{
  "experts_per_token": 4,
  "moe_layers": [0, 1, 2, 3, 4, 5, 6, 7, 8, 9, 10, 11, 12, 13, 14, 15, 16, 17, 18, 19],
  "balance_loss": 0.00358,
  "init_std_router": 0.0103,
  "num_key_value_heads": 1,
  "norm": "rmsnorm",
  "parallel_block": false,
  "init": "normal",
  "optimizer": "soap_variant",
  "lr_head": 0.00775,
  "warmup_steps": 200,
  "train_tokens": 297500000
}
Below are experts of layer 10 (counted from 0) of a mixture-of-experts language model. Rows are named router (the router's row for the expert), gate (a neuron's input weights, with its number), up (a neuron's input weights, with its number), down (a neuron's output weights, with its number) and show model dimensions 0-127. Each number is 128 + 32 x the weight over its row's rms, rounded and kept within 0 to 255. Numbers have three digits each.
Before each expert's rows: "gets" lists some tokens that make up at least twice as much of what it gets as of all text; "comes before" lists some tokens at least twice as common just after its tokens as in all text. This comes from a sample of Wikipedia text that the model never trained on. Tokens count by the router's weight.

# expert 5
gets: "ed", "ing", "s", "es", "ated", " was"
comes before: " to", " the", ":", " in", "ed", " by"
router:129110144206104061119183151099150164142119114110187144113117125110088125147093121169193127088126118068094096117136183175124133083138086094187123149120085169113073091173183140166089121137101068128092114124100089106145104095134132098147108119102157061112081086124082065085110084141148137129161105125140107138109116174120133154138165160180078085121128121130154164190068101121137107132100
gate0:154120105153110118124140111129126132078158151104140174159127146127081184056122088108090162112110114106052125164147165170184096080117112144114098126145164100160076116188126160175127102167065105147136085121174108104135078150186122144095129056130207071193153157120132107057162135170119122153114063102122109130070130134111139160110156171105097126068151115142123144148109121170114119112126
up0:141190116140116171128117139103139088169193150103150137080126119141123118133074127127135073175151135119131157140082137101073045150100185162118088100130144142109150126130109163117127148163132175144094175134159169143092128161168090151111185136153154187143160088158090149099094172145185172112185127147114162182158158134095130092122118078116135129118147128099049163106120175198106156200145
down0:097097151101126140171185162125127185118107097139117117139144121112104102138093113127133191059122115112085107108145141159173219099166084143079148143145123146115130124174165161111065121087127044110143086124161161076175080121070158111171123068117105045131098199102146081128133091124066144121171153112122058092139125133125142141151137143180147115110129136112142094139171108135109103108143
gate1:152100142149148146121141161142145118160114145107113069134132076170151171146138078151146126141144071147124098093074165153158068125150144089177132126123094149101119133138209136137122178136089126159129156122093133108095116068096145169160102146063162102109131144138133091101065118156142094110126119070207081167109153205149130128082111142156105071105145063070144145104153175088133107195159
up1:115101136121097082175179102069145092109148185114065144112126057119094163044132157128179170114130172156145152172137110139112139171143121113161170145180088135139113161138142137120095112139116122176136071149105129135174170147123121133078167149177101105115131098112128131172188123174187132098147133174171185101139116103127099124170133119138178157185148137091119065175091127108171095073158
down1:143143190125129109114120134162116136123099100163131132142081122134111096107138139127129176149056161141074137147178102125105177110099105116112137070128137103160102145152087163135124129084102129180118119138134092162142188202165107142158142057093082130171182118119188078097114134104081108162063098150117128114122155111139147127192120164115126139157202083117157039163102101164122055089128
gate2:105089058167134101134090116091150147156157095085109132141137106124202136102152137112166058115165167153145112168197139172152123150155093102125078123153136109116031087119133089164101097157184175117119185135125163132055092119167127130123094136093104100070104096135117102112149119103092132154221091099132123156144152138087142110123094105171105146165151163096203140114127108123156131139112
up2:132088141141083169128103093122161173114117120134102136165117135114190136104160151122176149140056158142137103160115049124099134136092203128100115109114081114137145107109183110161082140107089170116112141096088136107123122152138088115166124140073171102184071107101176074123208152131111158114121163110177108172073092177146084159111113112121135118080106136142168118217150092083140097140091
down2:168157151157111114108099131140111132074143155169157156135122132132177080133171165088118133164133154177142112089101094121075146130129097160116164201182152094074115133115110122124103086147138124137138151174221090116129126139151183127163134143118240139090153082084134101134150111141101095133037149098112144120115153112139145069158134147122148163151114120137130159209149095146133194185141
gate3:145115096165115058091134170126150087116116096134123132133122150194126164131134083122141099074121068149119073124156138111202097095131153132211125136123110121110153087140181166107076131141086087084144110096144124122104123100161179092079115132125110120164131115173137090120126102092153172113135130110095099135078089140078119147213148129083107121091159141116130087197090120133152217076173
up3:132148143075154107163069171133081121085163175130139139097127115149138133161127188150182222176153149109104172110142114132145114107174163159193174138117183117117140159077139111121114169145188102180103126138131115125133087155168121151170159151118125112153103110112108097131106175121082101139042199118139093113184157079112156157161151101174118090113182113126153111145186078120132097110142
down3:128173120118094137092132120138101148144066101129198148129157101132056076143133114157093128176162168163145139081140130127116126147085141205181203134150135112171084087117199131106153166152123144131141158162133130181064130115167155101097106113112137166220203113136135134118098190115155171161118138117151116073119128123165152067114099116174142133156104128103128121181125154155162122094088
gate4:177131123114153103160159074120174113092076114123162084150143136088170177131102094119113162093137131143081167119112137128123157161124152185168110119124111041126126101165137126112121067091147043132113094155133094185122146127101132127095135197104139105156067079164087061119070152148177130144164094113081097166146171110085109122116149122134128141141119120160129138143150220159175138148078
up4:109138135116175093131082140134166173139138082098080106159104135107114099128078169028148101112220186131100162136130160107126126159183167147118066102148171091137104126119136132091123186134142136156106136105101122166140103164131098012174102112166094191148127134119151119109143092081135102155187129129144074125149162136118122134165182074119142119107109106124183112105133145162117112094147
down4:201142149131199099144156147139138100057152181151140163140166119180089147147139133062137085167176127107134166143124136127128182076120079092175132147085164159168099087115134145160116126169099181117115123108116168051165128098062134160098144141151141101073140110147150150133128104131097078145096169157157159105051073114116124133088091140129104110126173105138147113171099094163150073102141
gate5:160053166103115089103138170090138214071147130075128145122155134151171146215087157132158118112101135120075128114079169139155072138068176104131109110118148135093109166190168115133130137125108168149124115184074072174128131090121138180102111117130146131145151159078144116131123121142155137143158099106146149144077145139153134092141079124067109090126118109119094065132077168148077106086174
up5:081159105084110141153139151174148119099117113123176102139106096099198127158109113161163132183151112102111089148126129119114149182222111147107152153171151178126099129080129127183105126149125142118116096160115121114081111130169183143182166108137156168151096088082175062014196153139156136118123088144164130145166116094141131190131152111126147166122085118161102090128177113121132089113098
down5:112169181164081175140141110107111103137127089108107137143145104102147175146100085151140174162137140102142174113086064133142123141182144102122156086094127149168102125190127122082168183066138116149156069141125136148157106155169177072097164157092111107152117103100143141207230070148142126183161121101082118105099091090179100116143154163136090124170149138118132110073089124126132116145157
gate6:157096078168086146139140163121120119156119124133095138174058072043097160188134088099156120064077144124115114113171155134139133091118074071096079142108078141139111158094056130116146166167146188102096142178113079152098097107124165105157102136077130103145152127137085139128136054106187133132125124139125109127124160134125121119104145142132172132187157166141076138152170118089126151197161
up6:106114109129139119106101114124104118144159167124072093145172128197133113044084132108166113161120093143149138114113129118121169164121142160125112136135123133117138070141116102061128082153136147155143193128105171128127126136106127134193150117105142138139157092164079095095159163212186188142115136143239118173079170114093124143112115194106138105154077112076188190101135154116127103135105
down6:108097121125168168220105112159131145106149106154081140100139111159120184151108176109083114161119143081120122086122149151055199148112115056152130119177134126124074114147137090165151136145183178106146128193142155142161114087129111141157117115131089091195168138116133098125120167069145162105227131159133107144111125128118152096114153114172134072147089083103083143092149141152132099192141
gate7:178089169118117156156164115103097168118124147105132151105110141129150093179101165119083149090167123137117143070155120148117067119121179174147123133152088162172033113157133121143102149175085092150217156142129218135161138064139162132145110171121098069158109101148106127156110118186106103152077131135120170144172127149121107142156149124154067160121108103184099096101123097080167122161158
up7:142137080130137139117126126084160163145174119111146156091125150181150123114136155167078159105145154142144129164133145124165138125142138090192153099133162156113143139071124115184064123115097109049104099165142111111165109154137182175141087118121159175127138103100126127083168115120105229071064112160115158143143099150042150139147185153102119107078141164116134088155083191090078130145090
down7:119102076118128093134171100149163168103079142125132157112095167123108140204135123113096121134143085124162162076156108123107073142188138191157119179144140104090152121092090132178119103116092146104114144150061097102111129106139135139056116127130081143092168187098166114076113148121067139130153192192082187156146127115120108198116093199109144148135109151126173167161114125122159119162077
gate8:105072176118152132148158116118127083125105132172077167129082042133106094073069116174165098125103108157150126102101126137066074110169125047139150143096123130139112116178203122148141144154132133127103115184110079077144131138165130095124149124098102091157071101130171118112149128083139068153121063132155164127153164178094124105143177120132107192152124103134129094153090148064132119109082
up8:110093129062145158124139135148120154094138188116175146108060076149100137170150158143070101124121185131139093124104176106107145158188131145083131100121122145141146098115147121146175125132121154087166105141102200115139097123096057071167113109162140087146131151187152140136118095108126119171152107110101128154124129178152153161153147155142127118252131155080088122167095162175139093202110
down8:080125109143168136122163124151146092116143152114110084075145053104153143160102130139105107150125095142104188198167152102149052144143144135097118136131131131176177129130111205132163120134092149201103104173110085163121166108086105121151131171180141173117115108079081083152185157137171142123121150126108100185162148141107190149127092095077119098130100085097037140112154126126141125095089
gate9:122162072143140100157117142042172163127120120085144158146172124144160150148065124154124160094080132148110141165119180067132121120162161065174143134136070108148128149159170125109155055145092168084084132103154121075198102117160161148101175096135102078142113128107134121138145158187120112144141139138165112147092181141150136098087087144137119181121109123129132154105023124149168134077110
up9:102110182128121148110112112111168078130116133184071076156093122155070122146114131131128166161158192052132116098166080112059128104135155103130153131067196129177168131117166135082044115119119105075120049129128095105187091141086128118121091180108152141089138069163104104129128091117065115153134127167151119147072103125110133111134132086131162106116128146117143126084151088120179095125145
down9:166088053000145156098072118116083153110083126106152128165159106098125159143166133136184094151154119089139154180157163126126160173152138140140100131137114133113149180119142118182136133159163150096094154188081131102127163092150141146121071159078114150143185160110087109167176107118136153174128068085115152162128099099126118190093124161102089143094125100140157125123145148109119134119188
gate10:119119111129154163158141106111212104130154131105168149108125150154065096101079145137147167116083185140130131131170114149158113099154134153144098101066109166145143131145125167163125130107117135127068134215095168121061114080142130074155100072071116079158164165114082072113089125106166150200126147097117081093085110104085192115165158139093153165124144159125142155142167177087115139109114
up10:131125154177080191135139222121098133085123059079099105104116140127126137091134166104127150089086114163146147111120145098117128105071110176107149097075108203069157145127147098108132101125168133113160161160138170085137143127154122156074141092116106130087181131124141124083118137089200142157145132129149134168163136122137083147073122118133115088199095073176172124051122116113143188123143
down10:130118183126132158127143110197146097122121121133111155109145180196085078147121164128108088160139135146168153093096116075166149183144168123154117129152124110171067078111144099119144126078090141075116094134124092137068120130132133113109168139097058105133115148069101079104183165155165098157128175128030158151113125113127116073147114115171136139092152090092138169110202152163155088171124

# expert 10
gets: ",", " and", " of", " in", "\n", "."
comes before: " the", " ", "-", "|", " a", " The"
router:112088109100126122160179126119110142079141108072112148147060118174104133122156108181162135082110122138120103087174145095173130114119106130139109059094187080129139102102140141161059146135065168138123072100102118166125071127083161152128175091110093163227114158120102112186133118130130156120128072147171155087158134212120063136151147150124095125133131095100165152121138170089144151116152
gate0:128106136163117125062083108131132121159139085093135147191125062120136110120133092139141101110103175113135120094194113101095148142155156107137067072098184094102146174154121177155175126180135132114180137171102139112143058130154158082152112118151134069128163135127107086129155112119097043122159115144127152098137105099071181145104099112187158148169167167189158124129134152043092147107140
up0:119163163131145173149091144165187103117131090163107138131148125086132138189115111130096114107131128121119152096132105142187176133116111143107171089166095049153106174138234113095098181174164079080162090149181109112141127128124132163155123132145082135072195117132102149077187094135117111120059155122118111114081081162164147083164121156099148114131085119085106143159141126107131108190101
down0:165133121150162130063149083130135133191118132127149142122139065208152124127132073096167241134127171175179121076155134114106121130129174185129117083165162153113106170113169132177186143168155119126136133104111097085143044104163144132135077135116147155134111127140112102098152182168146116114203100212097150117135112125127104132107094123167112161147146132157095114155092165125112125128098
gate1:130141139130070169183201131152125161126164165097078116133106090145089104091096136168131087125138179152145102129145123168143111122102094153123114090087120142158172194114111146103095160116151180097133083121143140172118116155150108127123087143103119182136116201136124154091094159196088090131154077164118109185126125132122131167120100171141138110213134064035074183146105155106134119104121
up1:121150178076110096117083111108168135163093071153114137100140144130118106171097104160176158153136138110158134100145150081167091091145183156112120157178120118130153081088143085162182081100127103141111103131141199150095107125107133128093152151123118100147052074143101204150076086093120068112125104220106124147105095129159146152151192159106070111122184142118158120135123110164148094149085
down1:175155143069125162135105203136171172152138175178117099127182130161112103061087142133135168121110142179092148192135132146186118075122142069159083106185168162122120136156206108182122183153183139106077099140130108089119190127148134142112146164131131167138162159147136119106092107151155123127160070144087091153115099117119101130122145167153185094119089144134156108132137149157120062113170
gate2:156148154092154102195126109160139153098146122152076143185096072077106145136142103104172109076130129105161094161154191161129104131111118095158213133145063081135139118159057136164145131115100162211109126086163137113094158114134204107160158125134156161119113129161059160170128141139105087108135158164134132103109081153086059093165172122124099103122156164137137146067140120156111131120129
up2:149112095152166149125077102106120059081148129159112125182149096131145078175105112144122099103126146066160175068121184093118111069143049099172147124128047101131146118102090118144147171164172174127091150144111162166130106131120147107170157117154123125164173115117133134127128133123097125109135120161095146122154102096096102082125178157212101181058118082132175130113057136172158144135121
down2:149177104106137095143142129128147122127099093140143173107112120149117107130117117146092173126143154102118147197138135158179138146123098118142159138112115100096088119140140115121127116245094143124100138105127202100083090152071145134126103086107116107029116124147136176196114175137143149121153181161094138176104103087140068122155127103107079149112147141173149136122156022187103079128084
gate3:162109094050133122100109202118103104093173142151151116179105182191101109109148130101145143157132099181139118124112164127168160159084119098181119081090088101158165077111110136159092121078129133155113136126119026146116051109150212156106118083098120089135118122127095126122092132121115067123115148128153116109097151147163127186163155132135125167120107158113181171129146159142130135176064
up3:104188104148116142035146120123133139159162122122130158128101122189083104168103184134144163157144112116080134118116075141173145095150113179112165135206130113131118141101166079127126155102107114159165101111139144124077100106132146152107080103137153047051105114112109094193181125120142144143099097175113126213103181151115169135131125135152153117116142113161162111103189172140151095183078
down3:119139174137193160111109146114119109166118147135086131097141099178120094133123167160145136155164139103180163123169091158108111108164132151160107167116055130118170105115110124116130134087142135198173110149117117117187104133110156114118129137123231097215133158119102082140178183096165068126084170110130079169132165152133163128117153095142025145167112115173149130143117149100121169134081
gate4:146126035112173090157157143141101167112089152125181102134145171186090148159084127137147190109146057159104121155116129100114182151153159185092145123159112138128143175142086115160098141156113182144144130125120173125100111119100154117162126080119170103119104130164076084126076088116118120171107149186074148103127179124140154137060174132113103143133097156124162090100112157106217117072097
up4:133089150125137118148135100061111124079150093130126129095150120136123136121129125105131096138111160113097138183178142128065104146120167130051172148155161151124062128135116123109122156138103116099085067051111196195112110144113100113113157105103208146157077182083036097139125102130146139138129158108113109076127084102174123111127100148136125108140148142187190127114119152147155046072142
down4:065171144175152103098119140080126110110089145082119123100149136188161142096092152188120130160151124118138150137111107118111065143127135163061143104114143140094128184114141147063197084123177144125059090102105176122113113146154133140082159136116101152128085156170092157071162136142115152089112167128111140152092133137134071170123104180125142130064088165180085170118148183125068091073151
gate5:100172080150110143159118094112179138161089108053114145208117134167163149153095129171110147122087165113171131062113140087170107101138094112146158140132107161138141151178144149025075133117111131164163090128132159137142126106135143130165123080098152116150143106106145103049091129155094132103147127124092097132096151114137123149130145157052130084194122130119179048177115127143129072181122
up5:135148099107179112113121077107101130112162124147130117131076116111124173129094163124135092112094141119108157036089122204131151126114090133209126104134098085143117144157137096046158108063105110121117117158088141117150124124146124140114070072135150085138137173115067123161076135046118151132137116152109136136108061134108124146161121165068148144192117116107151118157049093115182097099173
down5:096139103129090100158150116076148116184104113102162121162103120125122145077131144128093136066071124100106155095103138188138163125112073113136147159135103139159098187140074105103055096091108085086119144149132134131120123054120114135158136035131108097158134205114126130089056121110088098118107138111145085095035131137159126131151169141084087114147143129134148077162093134185112103168161
gate6:074123144149080145156158119114110176143138147074104108139108113155118160131093130148114139115130137121120167114142152140087185076130099055105123132181196165137111106135107115178045175148146159140126104126125190118128203114119148089165146141082139196096163128128157108080136115058117153047161113145145120172146050125131163133103102100102177176154139114174151162129146092124158189148137
up6:129147129168162114145123119167126174140091049158126151131104155181157120032127054107159153153109117145106125150122138157158110143112153127145169135157154113073055069046049135122175081115145172171155149107118093165125151189126154095072092134165094133144154097154112135183113150164129129167096204192105120102111113112112130151118139133120069141128136129095141131146113099150162125152109
down6:158095114172143124127180114117158172115117125089148047085179078152099123210160137066116101121128120130083149106112149115137150108105087110117121139130107157153100145110152109127136096088163115110163059120117115144145109075200143160174140157176128066095089134072145137129119145141108160091173123136127132209102112134146137134099136111089201103064103073144071140169095107174120146069116
gate7:160132142105104135168120093111186126132184122138127139173121070082128069103109153123125088110097082166139138132183123137155159143145088096171140116151189118126084149138127166180173165094069124174104077186150134165184072079145109122141162172164132083080137116101148100071115125141125124158182146102175076150107099155125154101115142097077119144159141125120119144126162110136075183034129
up7:059142183140152184048105119098125152145125090150109163153117139102130191162105114077094149132167185173123114141097121156121086119126087120128102151151151127135137158065143082170143163119110028095169141092172153173115108146127083078111142185143141127153133157139102098094137117150087122131113126150122094133164142139115105092143175137088111071176171134073107135173143121086110055163076
down7:104087142115098089144173144159141088196186073102135138144164121136088204144092157170086108109094099149189152113163095085167132142094157098200111134073107101125117133086122143123143184117146130134116159099123156103144184138130123116116125143132161207098129129144137131102140099104121084194085143129122156121128115148059233100159156177112100089158178148129121134157139091121134086094097
gate8:136136125131124079111103091130096143183135128102134080042176144179107103138142152125153084130165143087143152141132152151101110084139122154192089109115106094145114116145127081133190122065168186198090101112149139114118127187101108159163098133174139177135111080123134147117125096023155152151087068126120148120153136127085164114141163108102112173129106132084070099170115163140123201118097
up8:133154156198139132028098160100114104125102122132172110123078112139041160089175168128066099145130184151149190065107129123159101197185112137135163135168158146147255120118131157128090119151125182129113147115130114138130093104176126157141152129124103152148110154117093172086182141149106125130104154139165159128119117136130139080135111115139152142151157170139158100087104159139155168138140
down8:146080185084093112157086092141157191111070105191116108135116105156125146149135145142125154126044111134087113135092121104068146157119134126113109142191154099137157085140132085139084103128187128108172078078142157204064030101157165129131177173089127155141102160089108148126148183123139101099113130098122116109086110143131084157120111103124161110141108110131145079137083190124117111168136
gate9:134102195087159139127123143112093134076112056138138116148115129145152158126128192028117058135127189165151087086120142137120158119136144076131153078108104085125132197081147111174101148122135126175122118131096111159164080130115107162126135074093143121150103095144109091104147174122141103176114115155116174042192160174077127158095123099094154093124163143165105175118144099115110088104126
up9:085237110139074112151101166098093072162133108141145144138145147220108138151156125135138118112170099108191099158086129104115091116125182126126121110118123198164152123152087125107128094142111121146041120136134155077116168118125136124171151148124140133106121068156091140123120200167155065181156121151158133162129124104109154124172076076092142107105128120142121182091154064145116124145180
down9:151103221138148127144154094160120134112087123148112068105155128135137123095133151110031113107148126117091127108101168148103119103115124107126144109164148128073115115137112099113161152094128064069120111113101116153181130159102172134137149197091153087106095129108125148164072114097105147209113070114163101095121103135106129191087063157106146126112118132216100071114112174158124143059107
gate10:098101143145082108131160167135158082142156133113122199135116102129139127126120077125072045117099160128123166057103183110120132110023107113141093095103120100085170138136177107134146085130139127124125174111203130141066098097151175067151174174134166144117086093147123114156183116092123168104179148183128112112120117146161106194140093163169182120116130127106147128141098131125160168147113
up10:111185139123111139138177097171159168137089152119115118151158183140154147132140109189120085139174124066100149147140117095131123153088140163089155147107150102137161121169063112191114133178174131183105074173115079115150147180127174170180171129159137148131165126124127203131148158134158165126160108209152171116125111160122090143141181110160136090080179093106103109126072185147154097115153
down10:164130122108161149124160144117083145125162074132157160123133039114125112078206164147228119169158188075111162080164143097215148136167117139119153127127149151133148153112081148134125137095107147167172171132101135104127168172075094126145117115107115110113140126081092162129096116154187151137065128055142118158141074096099136145103139094086068141082115157118150164147138136130094121136119

# expert 9
gets: "s", "es", "ing", "ers", " he", "ation"
comes before: " of", ",", " in", " to", " and", "."
router:127075128102136089123132134112129136108110112118125088176098148111089104121119097192158134118110140065122168107123182113106199122128135082121095109155078147130068092122129115176076094101122169136110183079098206149122193059106104088132114088114162126133066048144112148118113150118170125165146141157108092118153107135241155182103142151096128102132160111127101179125158139131151120117097
gate0:118132042164205081178110114130141174064162107122197128094119147106151178116143132155107122175157146197137116155090115119129092092088134078120104111130109136154158142185162091113140110090114183062141123126118090112125138094074104134120059125159144094135106062154121168098150176157124046143125142195122133100098152148135090096141158175120162151135126113109161158125126120168175093125118
up0:118091154149172137121093195170082095116107203118136089164024144133138176140125154188166197107067133141157182165115135153120150142154078185088089118132160142154110138127120152156126173118151148151105179186191140149118086165147136092125142150136087135120117103164141129175157119109169131100130118078153151100129096171137113115091141063122173174131163073082119090109156128124115128119153
down0:125132188144183148128105129142029076096137152111111137140139130185140128153158119085114134189167121131116126136064120167121159166091105119143158115106105087118103114120150138138183124136157067086163136116157136194139068162153152109117137130092119112121141122054162096104128116160107146166132150182103151153195128119113166063144209118111162133178141073204113115101121190117161111134096
gate1:127094070141094122137118130094112156093108134186139105125101100193154185113105116145160111073099118076154120108152100109115158112163140072140153129077089155145107071123138032137140165126183122130106132141099133123138082110114182144144119141141122132183134176173096143096098150176204099117155127076115123155097124151169105093141213104175097187131116136128103120135083179097046129105129
up1:100070147123107195143114177126154110143123190108123145089052167180130150098133165154198172115121148110119125125117109159128102119153140114124144151152136132130133092157147098175087130149124143065149143151164208152197118151142127125207128121164170127145182138055153159160184100169183184120168142168198095144127127145164113162192130158144139132111138113135114153114152129123183176114119
down1:101115125130159087113156095107144169144058168174149085140112192178099095062095175126118156119078129148132117128173129089151133123099125146095111147197100137132115187140150152185132119146133184149053164141108126164140150145159143122102133123171096098091196101104080080159110119092162125182126144129198081188073163111099117114104132129130142123136083169091111170166138116132067107086123
gate2:142110082171125157105153136150108182145132123101114111187102105121097164119130161131107147097078153089157132132142135075105139079125138138158102117119140135152154156127138129116110105112118141100098154086179118136094077163058137037109178115137202117170102079153110101123098102187190104154151111198121098108066114086187176088160126133156145105180179132141095085057144135132069134098131
up2:168115117111113146135124144157156196090129084096114067182155192110125155094119094170095167164118070089105085111127076125144122120135153151091141106140145155129157104144099123094133100120137153106064073145128156152107100102141103097197117095117166102099133136131124102101169127141161137084134069137148129099108175129170171088056080064220134111071077099081195139112121126140119097128129
down2:145092091150096201136111102183110139143164167091166101119098115165098097132120139156120107175162188176113122103185157131057123097107061144144083080107194116148113132151167121149163175117108125136178163100182135058091151122156124065124140089089178098153162144197150111094110101116122082160172134137104174124153094119159142159124079138137142113130103108118151127170126118056108145101089
gate3:139093114128121130175137111135118171122135152137084096129084102084141098189131137156126117144134066074095139156164123203130062176122153158153145121045154106161057093150110165091088099137088128121074135153100142164108143102135154100102116109118147108148094059169154136109080146154164146134174201112085162143118084049192129151144156127133162127106161136156117136073172093163137148165138
up3:134108168091138122135160138108110113103084151179140177144152126135151130146056098097131163125156112131205150180148151121110183150169158165099052141107130141135147149090110126130092116186113110130167157101146107102137142116079175105106095097118113152203176085102150150186118114185106099165089242134080156113165093157171167106179121100135140143147138157114173100141147099084155150128145
down3:074082154152147160132113086125131141117136179089129141139114170095099117125117103099124111196105077060100104138120056202088117108109103092099128136168090085101179145153132137082158126163110165155108108169150116143125107114082105131076113118144190142073075182119172116114101072136163109176087173091096131121094147163075146091128151178134127133141117047129136102087108105120159092088162
gate4:132158055105124115107098122165116097092111146107112093133077201130148105122154048122157158115124136142128201113089112125134143117171116120132113074090075111123113124203129109165109103114118153126080159219110104202100184106064153132116080155121135130135098090061078140125135159118122140149141140106106095123139126125161144097101159150099080115141121096150152098169151108110210176130063
up4:020130056159123050094147120148075082150192096134073105136149114122133142137076134155158176118148159136143170139136127125154129137112114179190170157183123150162142150117186141097121090152167118183115159134076092077185109100181086161107119153120131106158091153101095137127126116146126126120136114094111184107124128097071137103153163177136073179103135145135118108145123087114111107106177
down4:154127137156073097125101117113136164073184096159176135127120105107143132154109121078124149098113121174116084093143117139142137198112189146113156112136165087106130147076185111062193119096083157121170071117102081094120106103147169091144123091024134144106123157174185134142075084134114147101137171144139150077155156123129117142112152108120157140107155165149168098131123101142202117053111
gate5:152143135152102161161119096104103143132108167143120147119063183143130084143150076100151105151105162107123175127177120134139123138105072069149140104146122146075146112119082059095164121105152140114096121121092144164152102137149084077116040133141165122143102121104138116122179121115157193223140119097204156130108129196200080141120102117140100104085161053164139130149117089104158095128116
up5:173139117055165110089165100148095108122207146117141189149122208125135135099115161146149156059118162185145153127159178121100125152094097147140111154166152067087128108157121076090105137111068158110090210078129123090076141174155087137111114159122141119134098132138164123037116101167187105142177127134088117123081151071135106124105126152157121125118149169137124106122148112144101108095151
down5:128099063101114127145124142189142120140125137126139185190117109112174128063141139090097154103151124152125150138087118106135103170118183126125107176090144115161157151106089153049149164133085121118098047129132105102127150096099102064157138149107144132172219131073068157116128113099132111130121133172089194167126139047132108063149089106103128137145157153170112148114155190158161100144120
gate6:129167118100118062116089176122148133122114145091132151120162146093162126116149085130118123110093073193101160158046090139112204101110146087092134118147115101125077138130125087133148141128177116092121115095095182174121138150099081112125154167115196133146137144117118126167134102085066116168080205197104128166167164173100104130164103154113094111075163142125168198130150143108154070114123
up6:087086166127094125160124053138178098146128098129182127159106136102114107123136148078063130150166158093092185125128102167088163046173105143112129109068142097174125195115151156071116122129072093189129160124165140112160154136131190094176120138164124106177125127158106140146178082108123076138149103179178135155130070124120174090137157122145106096137116135122126102183119113165080158150145
down6:177151094097145120132111114203150088173129118123154061093165098131075122074138123070098134116164180155059118100125148186060166153133110118131118102112120120106115124161089144114126140091157113131126141121141106120153132095117138150222075152152060111177093141084136105076125151117059113161138104094147090119123090173131175071158107130105071103186136082140096148141068115121105131150134
gate7:117126141117106129135142108137107110117151106127193172176085141107156131169102143110115184150128113102107093161137151183129099100109126154124173086157021133110156079104102120179111121139110102105121224127121137087180158083159114063077127111122155097192108078154109186116179168103134083201133115088150129109115061113143181105141142126100125160116105113131147166145134097178157098131085
up7:208172167093120162111147108192132119110100135102167095115158149121104134154155123115122145163142156081159174098092166078155126138125135130112160155093035136136149162161086123080084164147189155091147151126113160130163130175135159059133156164134106121073151128092091134136156132145174124158170161177162062167083146172111134148095140174078144145152181132111132089148165143117065091167124
down7:137127095098083116118147130147144119111190139123177147072140082117162112058145107107161137115135109122154087115153111142198131179082089169059159125105199171101128155176124117154112080201144169147135095078147104177140156190081112190141146153104160134135145122133193151154057100164075147119099133148146139123126094128096110184094138088140124133138130135096142132110121113107165062070104
gate8:120135150138116142093129150135149103115075093100119072092150141150146115119153105149124168089129064099095183169124136125122126123017160069147153126162103181101120113074127156047142079124127132148098142086119158150137120078118098117137137158110121137109071136099204188150164115072133172199128097117134123193149210135174129114123097171138096148109128130111125123189118175093110149119141
up8:125160125126108136167134132043105153151149179152117174142121145095174158141079075076114120135120121125087121115078196137141149125123108106083094062146087153158156102148122094153146153095120177114141119097166085128105149062120117188129081133153156083131161149062085143109146113146122135218100061171142085126127142140140090134109076168099075060146148100108144150144162098168159151144153
down8:130104126171155134139168141113148188175073135101083151128141133149131164164123126119202127113134158123149066100147154198135160058155129138064126150157069120129140069108144156061138148129104115148151157117161112075113072118125160121175099091139173090163101145109114082134136117145173129140150167101103123135134142090143080118164135153150123190110106174077108083128083149088045190112084
gate9:105149107103176114111134120095128133095090094163116101132105154150146095113168067032094178124132156138116127116156098140114131073036178142098102166123133166140138088142138075144102147031132162138160124102118176099105162137072147140090110098152111105179063157171144082160173116125143183133140153118094053138144125116161142114109197106139107112130129088145122127087119181119082129092108
up9:153149109205165154138111099075125118161155129192140098152178137175102141131161173135134117183106109112173117121165134132091137164163141060098170166183206102096098143122108110168107119144099124127057121098139111097113158098075130112117183124100192097132140147162107175147098173143121119151101129149183170084165141142098114141064122133128112127151105098172153043138099140121104058145150
down9:149070131106137123095127156165135122143078099130150144166072129150121155140117120160151140136078091084119102084146104138088128172179197100113135099102219086175176095109143107129161154192120127113119119129084133099115161160124089135134138100113088122117065111184133126158175113185081143207069075172150129090166126143088121136161107173118060100148137074075151100154109138108127132120095
gate10:159121200110104086164173182125167174144153087143134063151194128151166081074122152160098143171154158109148152118148120075158171098132153089086096168162102049106093152151139097102131135128084223107111135160120147125099095134140131099117134068156143127124108146118130154096094120075126075154188144142068147118151222162147161152126132133108152159128091107143113149080131120109134148132122
up10:154118131131112106195109142109093143077059092096182146162117094118115092121099161143140104115117100143161067102168156099105124131189127097164142126143157154087194148135097171086124104166154163149170141161098085171039145127115161112143137163056111159122117075145177108106158136125185141130059128147150149160105211149115081102119121112115066112145155119098121183105078167139141141116131
down10:163108106134099086154091158156127146132161137103126073107203083156141128123145177093129138186142137119128035084101151155031129143157128101135102099150091121137143117119173158117147101118110183122142124149147210158073113126115125123134171122111144104128154132145122124151078079107125142161099153162134161101173122135135088218162185135108181147086117155170094161175126167209145122141135